From a checkpoint of a small mixture-of-experts model trained on Wikipedia.
Size: vocabulary 16384, 35.2M parameters.
Experts: 16 experts in each of 16 layers, 1 pick a token.
Training: a variant of SOAP for the experts, 7422 steps.
Below are experts of layer 8 (counted from 0) of a mixture-of-experts language model. Rows are named router (the router's row for the expert) and show model dimensions 0-255. Each number is 500 + 25 x the weight over its row's rms, rounded and kept within 0 to 999. Numbers have three digits each.
After each expert's rows: "mostly gets" lists some tokens that are sent to it at least half of the time. This comes from a sample of Wikipedia text that the model never trained on.

# expert 3
router:519513473481489471514482473463530482524492495510470472507491510473491449513522529482544497490523508487492531532469512517471472488485539543463539510535471490479479503525497498476530460485537493492496495518476530490513526475458498533505543470504538517514475530489470505450452543514476458516527503501500508462514469480539515465525520541545518526495533530464534521487532521486475487481519477469479512474526485530531482495530537463457531475512539529519493515497489542516472538464498516520513492526506487464476502510540538496523516532546520507491542474510476481512507473454523467535496514497476483513455465514492495525531463465510528511498513480476450502511530519464497468488490473519503506481537485515463492465496534494490485511541476548502531500500466504483453515481518465
mostly gets: "′", "″N", "°N", "°", " (age", " Born:"

# expert 9
router:468514452482473503512501526486533493520509500503509474509485503475518486511494542546522515496491529460531506526513521457443462462511505537500531501519483488452505502538485531516512473503523530473521527468478501460542486467457486502520518523484550543487470538474471504490478538465486473533497478502457509517520526517481453456530530539530479537474546539526496474536517465526464525499485453493491510529489486491531463517520532478480528477468513467528471499485527531491472533497459531532518476496475485483484520506505517513483531498523481506507524501487521479527514497467481452532486486500501518482471476466510462524491462486500474489498516509488462458504525525456499461485538479461479505513524489511468479473495534469471522503542491509499542519530460523504480521499524535
mostly gets: " played", " used", " found", " made", " released", " began"

# expert 11
router:523528479482512521547481490497547520530498509473462474503494507455469470500499530518520481464476513461526506532508538468467478475503486542495530491536470512493482500528488524506516451481518525515535500479475515482507533502485503503469547522495540517493479528465474508457456535482455461514523471485485468465518500509536486480540501536533515545467543515483489507529506466501473528490526511463490520470474499517525464502532501469468518525496542486542511516518479505479481537491500495468554466474497497450464530488495531478499532512538511506510485497474513494526550502478511468489470484516517533481457473470519517544527465502493520499468482521467473470484544506471480464476502481514511518475531524483499503463521543461475493519531461476497552511527486495483473517529492485
mostly gets: " as", " and", " &", " or", " Website:", " et"

# expert 0
router:530475469477486498535499495476530483516485496475518463478474502470480470503478512512533519493499508463528509532484543533493444496493516526507535510533468518480496488557524511493521471515522489495518521470478463513537481495467485482508531482515538497488473540491466487460461544457459462494513494487495458473510489464530517460536534548522494540491548539495517529516524478509473490493518494468513492477518475536518479487531480498481540460498541526524545490500494530493488520475469528464513459501460492464469519490535522483497551536538523535521530505502497527537527464477504457521472485501510516511476461494504507495468468499508487505487494492468460474499524529485501459525536477519486483473539487459507507474497553464507483479538472510494522507515450490466464497514487513
mostly gets: "The", " also==", "==History==", " life==", " List", "==Career=="

# expert 14
router:544520474484495538537474492510543532503523484498486463498487498454500459482466531509531527453489535466541537536489535485479476462493497538530541483540463468486483480532524517525496466467531507510537500501469516469497530524470473498516522512491534502469469537470460493480462544506460466499500511505496504474541520501519491461535505525516494545499531479478504526539503506485459498491483466467498529478503490525528519518528501459485539528489549487537469490513489517481484524501469500518531478512490513474465517478518497482511531539530523502535543485508517502518537489463531474503523503498461502490471463486509514507521455513511483494526508506480459469503533525478486454476541533509488510478545495471462474455521523479472493519525466466514518519504475481532463490477512499
mostly gets: ",", "s,", "e,", "),", "a,", "er,"

# expert 4
router:535509473492497500514477469462536484524512497499512464518485502463492468508487539507537487493513546468534536541480535492475464470503512529501534521537464486503472501538507517493491464492533498497537526500464520470538513501466490511506537509496540501470468537478465485462462538501459461513528505459468492465531494490513509463538491541538506535496541513481524516540540460482464496485494503465510505488500459539535491473535502461466541486499536511534487500505528528503460527475476532499507460501467510459463512501498535502529539524537504528503531493485481484525534483468523473512489497499463526495460470500502501532514473467501510507489499506471462469498536534471496463471535476508500502475541486476491490460498541470474497521529466518523532500512465470504467525509520500
mostly gets: " Richmond", " Big", " Day", "/s)", " Star", " Sav"

# expert 6
router:519521501523536531530474478461530530527539505511500468480481512461491454502481509473522480484547526463512485534479500523482476483496492527474534488525470479488517509539497512506491466506510474477521535462459512466525511500465490490523538487471539512491481536457472513471475532514458467466507495470478505462487539472486480465527516532525518531493533491490463465510532467541472487467494473505495492492505524499538473510543498474517548481461519504540480505531502510513475543475472524498536470519475481471495507479483519473540536519534543505516517493497512511539537544479529462489486505552477493477478451501520530523485470513514475524467480473483489491473535535461496468508539489522521470497541515516521485460515526476507485508536463493504542470477481493484480511466508501
mostly gets: " In", " for", "In", " after", " during", " before"

# expert 7
router:533511469488494498509478462464538497534509500497497466517489512464484466510474537493532507499501543468528539538506536488478458467499500534497530516539465484499486506541507529509489464482535497502534498499462521466537516486470491513509540520492534502467464538471461484459460528503454460514523503466470488462533495492505513460535502539530505541495541498488519511537534477478462494488507503459491511480506463536534501474539509465465539480496539497526483505506532531499457526479469539502520463496471510461462514480508535510536543529538503528498530493478479500529531490465523473508491501506475514495462470503500491534495476471502506508508499496473457470489529530461497459468525479511512499480537502476492493464491538478474501510530467516526534511516464470489462522516528501
mostly gets: " be", " It", " -;", " He", " always", " They"

# expert 1
router:526512460533532486526511471508525474524496472477537461480460455470490478525490533503510472486498523470549544534513523450466487461495541536504534521523463487523515502506501523512548468517514466509527497487463461472527485517475513510522533471516534489478464540478456476472475529520480464533528491523512476466524466482519524463529531537526466523484523497520522507531510509532462481519512510517470511504456472507515461496538495468486527479470524489509509500507513491500481536511474508499478460457487536478468526513537504513512532494532531514524485520465491502529530500464535481466480502478499544518459463520475520506524472490527514475516480492461470497499536520466518465484508478457454482488535493496533520458501524510502503491517464495495525501531473478522465504513513513
mostly gets: "che", "g", "ram", "c", "he", "if"

# expert 5
router:535507469497496497512477461459536486529512511489502462512493510465477468507474536505530498499499537462522539536490534499466464466507493539507538523538465483492488502538495520490496459492533498495530518501462515462541523503472481507484542516494539496469463541478458484461460540509460468520528502464473481464529495500512521464535505534531503536497546497481513511535532478476465496484505502467511514481501461531536499480538511467467539480497539511531473506503533533503459524480470542508521462494466508462468510494504533499529540524544501522508530490481479506533532486465524472524494494510481523489461470505502510532502469460500519514510495501478463470478529538467485467474528480500508503476536494486492494464498538477471493514530466523518533495511460474487462510507526489
mostly gets: "ZE", "ardo", " Soccer", "ović", " Pacific", " Railway"

# expert 15
router:521497499513488514507449504490547510490521490537531461481520496466545472516486524477547529523519541478522508521520530508487469488510467524529534465532465484475526532542470531516506465515530496469526517492464503462487530508477482531508521473476508509482465517493458505457470534492469484460518483483477473469506511480525492487530478544537498518511517527516502467522537465513452456484483511459513474525524532530506483478544531472488521477484523513535493503471521548489467502501472501499502466543476526469478509527538535478522537495506521512532534527504517486523517522489522457502495466528494487476473455473518492522493457495530489472500447491478478480541532517471488459500512497504496505486531515490478453474496540469456527486539486492479535488492503484525483537515498472
mostly gets: " other", " one", " two", " all", " three", " first"

# expert 10
router:535506468498495495511480464464542487535512493496494465516482498464490466517484538507534507495504545464534536539491538506470463464509497531504534516540465485493478501536517525500495460483528501503534519502464521470539517488471489504505534509494535496478465537473461482459457540507462464507531513465475486466536494488511509464537498537531513539501540499474515508534533471476463502481492496462500518486514464537533490472537513465469536484498534504531489499503531532496462527473470534501523459500469507460465508489494537496527528530541505518492528489479479498534533491465526475521503490509476517493459470505495509533509472461508512502486503501469463466502534536469496464476527489501508501469536503476492491465497541476472501515531460513518530508500458459491460519509527495
mostly gets: " village", " St.", " Pittsburgh", " Boston", " city", " Manchester"

# expert 12
router:538518475488493500510482468463536485532515497488508465520487504463486471504485536506534509493501542463530540538493534503471462466511503536503536512542463479503481500538499518505496462486537498497536514508457521470541519489468488512500542512495540501474470536476461484457465539497460465508525506458474490466534496495506517462534501541536502535496542499485518505537532476487460508484491495470495513477507465534534496478534510462466537478494536495531480510503528533493458523478476536514517463491467511464466507497499531498528534532539512527498536496475478513532532494465523472515484505507473526495459472501500495530513472461510512500485499509474463469496533534471504463468530480517501488474540484481483499466479537477475512511528464517518533503510458471491463524505536484
mostly gets: " recept", " Chris", " Ricky", "ensis", " vehicles", " capt"

# expert 13
router:532497484502528494525467474465548473517508484480503473514504520462485480527504530532539502495484533447507513533488531475531473463478508543485535521540466462469489481535492491476510463472490499465514516518524502513496525497473484508498532507516527535496479537472460493470467532509465480502529482509513518474498516470529482454537516537522532535506544495470474480530511489485456500507502475515478488517507462537522528504536502476486522499447539512544488509527504515525458529490471510500477468475517526488474515476534512486526539535542521489489524520527509536466509481472508476538494520495479538494464462525478468528521463476480497511504505481455468522492538510458518468515515517505460468476530487465471462452532534481477541486531481495480508496508470512516478525530492527
mostly gets: "===", "====", "|---|---|---|", " Votes", "|", "|---|---|"

# expert 2
router:533507466490497508512474468466537487537512494498520464517485515460490462511481541492536515490501539463528537536491532493475467466498512537502535517540460484502477510540512516520490459491533500500533504501461523464539512493466486499508538522502538503479465540476456480458464533498463461514525506464471480465535488500509512459534500537534513533496536500483518508537536467477458495487492503466491506486513464537537491483533501462466540478498533508527492500503529533490463530473469537506518464497467509467466508491503530495536539529533502522501533483479484503530533487466514477511482494503474524497465469500501501533503473470506511505489497498473458465495532533464510463465530477521517498481534490479491493463484537475474498503531463513519534511507459473484460528510519496
mostly gets: " you", " cl", " flag", " —;", " x", " cur"